From a checkpoint of a small mixture-of-experts model trained on Wikipedia.
Size: 15 layers, width 256.
Experts: 24 experts in each of 14 layers, 64 SwiGLU neurons an expert, 2 picks a token, a softmax router.
Training: a variant of Adam for the experts, 3168 steps.
Below are experts of layer 4 (counted from 0) of a mixture-of-experts language model. Rows are named router (the router's row for the expert), gate (a neuron's input weights, with its number), up (a neuron's input weights, with its number), down (a neuron's output weights, with its number) and show model dimensions 128-191. Each number is 128 + 32 x the weight over its row's rms, rounded and kept within 0 to 255. Numbers have three digits each.
After each expert's rows: a language model's description of what the expert responds to. This comes from a sample of Wikipedia text that the model never trained on.

# expert 10
router:155099139095190105162084123107118126124061123113165124158119082153139112113127131126084124165123118101169112073073111135161134167127172156123122183078083101105120122170120064117120148144101112
gate0:176084113212099099076070119127108141134153146168115160099157139115124106180137139095141114133104093132113131145162149097142135137097089134121151126130171120171151176128154128100094104121161107
up0:196114174124080128105115187131162090186091131145127146133095111109204116118151153125131081116058093127102099128125134132108154158147136219121118059057116080129179106087142083143092140100124094
down0:098076157135127076222120153069144123153068097158118090100111136099147144116120148085112107148124108128136131133101132154106116133087132147158115163094103142094159111158096043109120074123105117
It responds to: Decimal points, list-number periods and table pipes between figures, plus single capital initials of names, such as 77.39, 1.94, T.

# expert 8
router:050079102130151149118175201119092096157119098150131172078150100138110161109086120113164060115162134103079110108113112153125098149157160129210182098120125120115099118090139107100139123115170103
gate0:094170164151070121122110101139115178143133119155157108099106145121160144114113063142141145122080120165150114126206160176105107117064083170069182166109108186110100104082097180137166086138186101
up0:053128130092120083116164120101138105177125099194154132066118093117143130114083100153196126135108139144126109094163140199103089134120154219102177076139130171128086119140115135165178095150087092
down0:093136170112117075129101091140146147143143100111086109051167098166136146171139088105165120106137139150100138086121160152087115149099102131143194143067058121097116195122110128139171118072163074
It responds to: First fragments of lowercase words split into pieces, usually verbs or nouns before -ing or -ed, such as flood, re, un, d.

# expert 16
router:140137155183077189070133130115167178109151151134143145145178169072174088141174128204092169180083102166181116139128115099090133080142122139106092199094175100118140082130133118147120074143126048
gate0:204140074067096079103128146096143132098157152122089114088114128122087094203185105109185122141150204168064113229134099142153080115103123190159116100092114132127053120102128125108152142179093109
up0:057150173177155152165139116184108138170125061123113135180119104109128184076108147140076139077094083075202167054102115103081170114126112054074183137138142105156131136124124126158131081042155171
down0:171144113176111123119169088132118127106100107122113113194153117130098199121160205105108078132159116112078132119091079122120127080130141138131146070131116103141123113148085154102093115082105101
It responds to: Prepositions and articles right after a verb in biographies, such as collaborated with, signed with, earned a, for, to, by.

# expert 1
router:167112123118119131146167165155112168128127147118157183150119047080163134063110143112147134082126073143145171093137114154129197129150133108085138120107115179160132113080117131150170138090166149
gate0:109089174156136087093088120059174141125138170095134071204124130147156140127151064150188136100127188060099188175130195099135092106164116091117158157124182112165129100087110125166116151136143156
up0:131088189120135150092136120075110164182127178127167082182158134142165136080102094146149148132160151054087133084174141146101023094156153083156098158133137097125143128092109124173103145137144133
down0:183161113037156165105105077116128157112125173128164138184171137174147127147109152104058122149139092161099122109098149117122108091152170114118124106123106123162189095171150127159108096137107145
It responds to: Single consonants and short pieces inside foreign surnames and rare proper nouns, often in sports tables or taxonomy, e.g. Danış-m-az, Maz-da, Goldsch-m-itt.

# expert 11
router:110149047124089054125181092120169078090113122064080132169160108057199122107185139097197134098094126104091133182113140180153126151107154099133111189102134094140186150108171157075107185121170171
gate0:193128100157153105120153130098063130108127120103143139102146144180150139194217044110152178119098141141123176160191160099149145115121041160094135107123162152165151145142128088050120128110141117
up0:103106165111132172188151162127168116126082129163162124094143149148104091130091105153109161118111152143154109128135139150127145125145135154085111054104143140143148120127144081134134167133129172
down0:106014115127099140147127110089079127156147082153182102127096164153104118089103139167120098136132153139065151103117103044181073107117128163096104074141102123124124092144134111089089067146098173
It responds to: Nouns for governmental, administrative and organizational units after "the", e.g. County, province, state, Authority, Constitution, League, government.

# expert 0
router:091106151090132182124142113094099116174139121138167082167102118119099126123109137182103089124149081108116130097106119126105105132153182131122129095108165167149135199087101176137117102087136091
gate0:108164139099106180161134125129050144122172140090090132179105192096136157140133112136155160149155164154131139126139159086102097120145129130148121125124114167185097098118125155129167122149131139
up0:181173163113092118096124139132073170167178158115103097146095156129101170156154144158119207156170133108092114147105159104135137151166126155141146102085115180101121154099125118108138114143142119
down0:071121106114134110134108065126088112172166181127120102131140141061148148050073211129165190101137135114093103172127086144118110131140157122150159100081109193184119140115100130143178117148144155
It responds to: Nouns for people, roles and works in biographies and media articles, such as film, album, editor, son, and first-name pieces.

# expert 18
router:105118171150097121067102120080138089126085167134081176142064107146173105128092188139160151113082174090135103124150094113113116168099137167167100108116082143122076144114146135074099146131084080
gate0:094163152140104137129148107169136122096133191183108104153151136115161171142156104078160094101109157152079120180133121141082092116098163168140151134118127154196102107125139117115138125160159031
up0:155120122074143154138083050125145105151125146139105148138119152079101168110142130192163148141144111152075054099131151041127134123078127093080173133118163155148114113063184123137101150175128135
down0:116114175093119190133116142138138120183105125077138111142093142099131157114196066191123147133128119091102118171163103107117105106132217106168178153183147113116162163120144069115153164159122167
It responds to: Single capitals, slashes and abbreviation pieces in codes, country codes and names, such as ROU, I-64, U.S., McD.

# expert 17
router:084133109160111193123202090132078134188199146101053141137173130045200124098155138136116122112140105152155110100108121170116103140090115138117109165172111134109078166089145130182062073108126091
gate0:114094093153140131136128154181132160150196101145103138095105129140113121141152119121094145131170124124100151160163106109113093087077117163121124066150188106130116039195167099104168141185141136
up0:127151089180177169045187105082180119122172149115074141160154085039106102129133114137115172129187125128113143132143145128103184104189095092097128154133181156125126210156190139136067059140140115
down0:127130123158179137105151114074190138097187144068097159162115084039140141180208101090185176180132094153152160166184102143178143092143140117129154142160136113102131145094077128102148047122110082
It responds to: Equals signs in LaTeX math and pipes in data tables, plus plural endings such as teams, games, Mondays.

# expert 22
router:170184142105106173163096123152156138166115106158158161133115105136130144134081151156134153116204189131118170103167167097143116122134112119155117086207076097100128144109139088117042165119074060
gate0:143179111144142169161139158113108163102143055163106124116069085066151092161109111173167137131177195145074155125194170123139107110194065164176133138097118205167133116134131202117149115218135070
up0:148107141120126090130114066130124138158176169155145164139255161149095137128188096119140175151112108152176079215073081149112155122127137067126173117159150083132109161121148110101124122097125172
down0:117083134140100103140101121134122105059146140141149113105127175128096130142208080148108136129114034177105106169128121123102146085121189146059080145137127096108103093102104110110130092100157123
It responds to: Middle syllables of proper names after a capital letter, often in tables or place names, such as Pernambuco, Planned, Candela, W, N.

# expert 4
router:090144159181197121105131091112129092088125193144120135099123195137080074168125101095182157099151122163128172122158126154131111097104156126138162139150169101178152161055113178149108130166187156
gate0:147104109171130193160126105146077226141128113124101113148132126177131108172120102178142138164113091101190108089114082137140066149110104064114208138156123168121156167131141117071091082091103161
up0:143131103149195130108096118089103112123165124098124152160185114088141101156190080062114110151127129113097110143147136137106096112121100121177179106124151125150074119087114155093100122163162160
down0:137137143109108174143089096118108150135208115116105144089169124080131130149171084069119141196126105144167166111133138116107100138079110115148132086168160057137105104105172134101116103096094198
It responds to: Later digit chunks of years, populations and statistics, often inside tables, such as 1'958', 11,5'70', 2'002'.

# expert 19
router:138108179116167145147140164171164162189099073121121114078139162185177114123121096125127109081102119076117075137097047124143142141153164162131147107132178107111147096135135102142109191091161186
gate0:111113102135125161088076171135158134099180142154108091144219127124097095073126115140108089118109133073167118133106105090092093118132121151050178109099123112119174116109084110094140135085167192
up0:128083120082146038101162125059123184143123153135100101149118128071133160116116120157117148109127138128094127076122110194137181135086127076071129109150050169116140131041166121151122127135123133
down0:140108118125152125132173066125135089151114169108066163107104101082129156144103113146143125139128051090178133146126100159143126151064096107108115085078065151106083123149151148201192134104167108
It responds to: Opening pieces of words and names, often after a line break or dash, e.g. et(ymologically), Re(evaluation), Car(abidae), Ed(gewater), Ap(as).

# expert 15
router:136161117083148134184160204148095039070144107154151105132082119110086150153164162100081140074078135125106132114107127165131168171168151130127077141170141123130099145159097176132133134095121102
gate0:125122088137103130118098141164167118154176093160119158185117096059116094214135130124125096123103138105129168152103091112141071103078126177190117117101145143121131129170171143159134102165151080
up0:105144157171089114123091132136194096139144099171122124127091131103140107190132127120120067098143145102139140136113102086167183130068128173192122107146171156159153152120179078211097110136136151
down0:176169142083129134152121137119136138162135097134118151119099152110133118089140155125139100122103143112151183137091126155077113152162103198098128131122125106146100163091133166113085104158141106
It responds to: Sentence-final periods, paragraph breaks and heading markers (==) that end a sentence or start a section, e.g. "Olafsson.", "votes.".

# expert 5
router:121144120154203112082134156170115172119160148076106103166102071141080155170172088079115154167148149158069165142122151148158073098163110107164125116105125103115100109188146124099191101126097194
gate0:120139132142168134070173168093138158095139164138252104110141158192079082139121110086161118156145155172085111118116145145145100112118140069155135100102066147153117150096119171133146157153129126
up0:103142164160185126119197118103129141078136180107219129143111161200086124117064144104150090166140128158099095116123163164137091131175146124140123113081061119128102175048116139088148125076128163
down0:103099148123094144187123090160100140133112167113116148143117083131132156106116117096054145224111074096144123122183128164125087109128098143118135091158079146094070157175138139112153150056114126
It responds to: Commas, semicolons, closing parentheses, and, but, that, which and who that link clauses or list items, e.g. "1940s, but", "(born 1982),".

# expert 21
router:140114094116164094081152102113136144104135174138124114115111107093126106172165112148139145126097192148122144175158127122170139102102128153111138117147127101251184170168141176108157141191105093
gate0:087136144121086142098146099142136116174163096090177125034147206171106164108103157156129177164175157085180083089186152072068180131117134129174109128150133128128108133068055113152070165139129165
up0:170091176131164193130103137136134086092148139121185143149136115130172127122130113148116126143173197115172194179151120113122193142082125150150151136139076147114099101140131088088157109115110186
down0:120202134099094137123117138118133095158128125155146129178094074144162164113122134133169150148127133160141157112150178072122081125148105118151132105133146073110179087145121107198101099144158139
It responds to: Final vowel-heavy endings that close names and words, e.g. -ara in Sahara and Ouattara, -ia, -ie in Nathalie, -um in Begum.

# expert 14
router:185182181156034106106098149064100137126092078140114129104150155157145083112132154089104121084150143069156092103108119153112098140141135075123177119100127163117074086187101058201084063061100175
gate0:090111165115179105019083127128119094109132153137102193153111105074085102112126147122127177113120160155140126123102110139147148124107112146162101177161125163132102139078085143088091148121191091
up0:162081129143091075105071149132088097126105140116062160148119123126176207136138112148129128100158180114095142064187137099099150171131131152086126110075138107144126147133186071132138113080103114
down0:080029121116150200146103101113172108107108176108173077080166115077156132127149055178118136062116182164124111084139191143112141171166129140193109089114107059115184126122145075127175152177137136
It responds to: Pipes, dashes and numbers inside sports results and statistics tables, such as 3–1 scores, goal counts, season years.

# expert 3
router:055103122146092128169171138148112160153136146178171076074091165151151125114088167166063101156157141188194109097155114067158089157157070100106074156157119159118120112131079157136140107119131171
gate0:093137138194153127093156079158174093152177145169134158116098122150122068132149133149113057130095180112152204133131157132184169122111165149136153144080124100100152126092109180119139116087072121
up0:163153134119046087124109076115024116119089144099112116135173119084129127157079082077172147191100138087141119127159107146117117167115126097112100128204104168113126152122116106056161119118104114
down0:128115153083137124105119124090153101062150118047103058127140144153132129167035099093151184129108122120113051131173073156106120157154146089144117155146111182138125148198124103146121137110123116
It responds to: Capitalized first pieces of personal names and team names, typically after a pipe, dash or comma in lists, e.g. Hal(ey), Suz(anne), Ch(ing).

# expert 2
router:123054172118121167159057109152175083121133047113115121116127127137097170100096086076103166141170096122103094111126080136089091107146105091099126093115119148105111076125168124131114140156160140
gate0:114065171113127121185186116096117105097209108094140120101225115121092172129129103042134098088102186171146077142119148111108141138147133122134105167091134103117119197127159134093156209143153156
up0:086174148128175146152178093117145140077106095147117150133112123127143151105161103160105113092184101214147149124122170070132060101139137120140135075159128180108147142127143124134174101115120088
down0:132154171096096147181148120145121141105116178087058154128174124158103214162106122098129135145167095140096112108120147084053139137173141115118092130168150111107141162116124111068112164162099176
It responds to: Determiners and pronouns opening a noun phrase, often at sentence start, such as the, The, a, his, this; also "simpl" in simplify.

# expert 12
router:114169114097089069145038166085158126124127165171129145077109186202118113138045134068132078154159087153130124147103179169144173104133106145095102125124132082117164171169166083127092109177123164
gate0:102170150082115136122129169108140084122105157153150095131184132089140126192095150134123123095137159134076143103155159072124112153125154126083105130154112122144158157082145112111069154110070167
up0:183174087108124143123032087063111166170123109117136065111105120137108087128161139090115106140108173095098148167134221105141173136142205036101118179149126124127119124056124140135117102174168104
down0:052146165113132069100115176110163137163115119108094142084160127134145077084165098096124135074105083152103138107130180092136140133093164166117081161149141134094120102123123120112096125185095135
It responds to: Prepositions of place and quantity words after a verb or comma, such as in, on, at the, more than, other.

# expert 23
router:174107114098086118183111136116122142169100110166086128104110191154185170089161139162159071145091148120144115131100142144065156150159161103087131092095097122126099125114161143130138171074138134
gate0:124099123153141110162173147165079115100129080118101111087146105071140198145113133106108060188158099108096139136122123142132102117081093136099137159124155148135143149152175197090128121134120113
up0:158136129108107199103132084111093146094153182088133162119134119169098122094196109118132131128160143154152170142163076147156148110119103087147098099073134125159064080092141076123130129133127133
down0:162194162200128106074140187112098140130136058152128136146144158133159138139084108099148101140065132117145135142117175167105144148150109153155141115141120107124097165125135095091139097107144094
It responds to: Byte fragments of Chinese and Japanese characters in place names, plus number words and time nouns like two, three, year, years, also.

# expert 7
router:133103171111183078077085117168160058165142104095108138141158081133100165132115145103134192148130118127069200120104133073116114146090131193147116122109132139082182111141130078171143063197115182
gate0:048098179154141108145113076118108153147120085153172127071140148080129119142179082141144154126200127115115182128120103145094081100118128132156086121200121134129121162187085128145092111157205150
up0:047114186137121087120097069101111151153132042117137148085134116085093120149159046124126140104180140114125167137139096156056058108066137110113078176230129144113120133138099131138082089133146152
down0:096159177147189094097084118130096127089118111137148129164162125123042148106110115111163120133131112142114157137092128155142109165081126190142114187116140146111110121090144095184106115156139109
It responds to: First capital or quote opening a table cell, heading or list line, e.g. | "C(ontigo), | "C(arbon Creek), - E(vergreen), Role: B(atsman).

# expert 13
router:201097114084111085169115083120132087142173132137125079129130122124117111149110145129112087109087154077123102158153148080116114131149130125095149132135082197127160167174033113112114118100088134
gate0:015143132146129119117133169153170069112163104070189116113114091195147154120079082130097126125147169098105153106194126104070104130149110172087092170178166108157126163090090078123160130161137183
up0:110142094132230092168137117144116126163134079183116111118203132106086116168107167089133133125057137117108089109083158145148172139122106103148156099125102083132076145140170121080097144142152123
down0:141134114186162152172137139149112173097161206179085118128119104148124052128120159179121093122117191135132120136108134154072143072136178170134135065175159071102163159105137110130090160105144095
It responds to: Modifier and head nouns in music, racing, sports and education contexts, e.g. dance, electronic, racing, goal, playoff, school, design.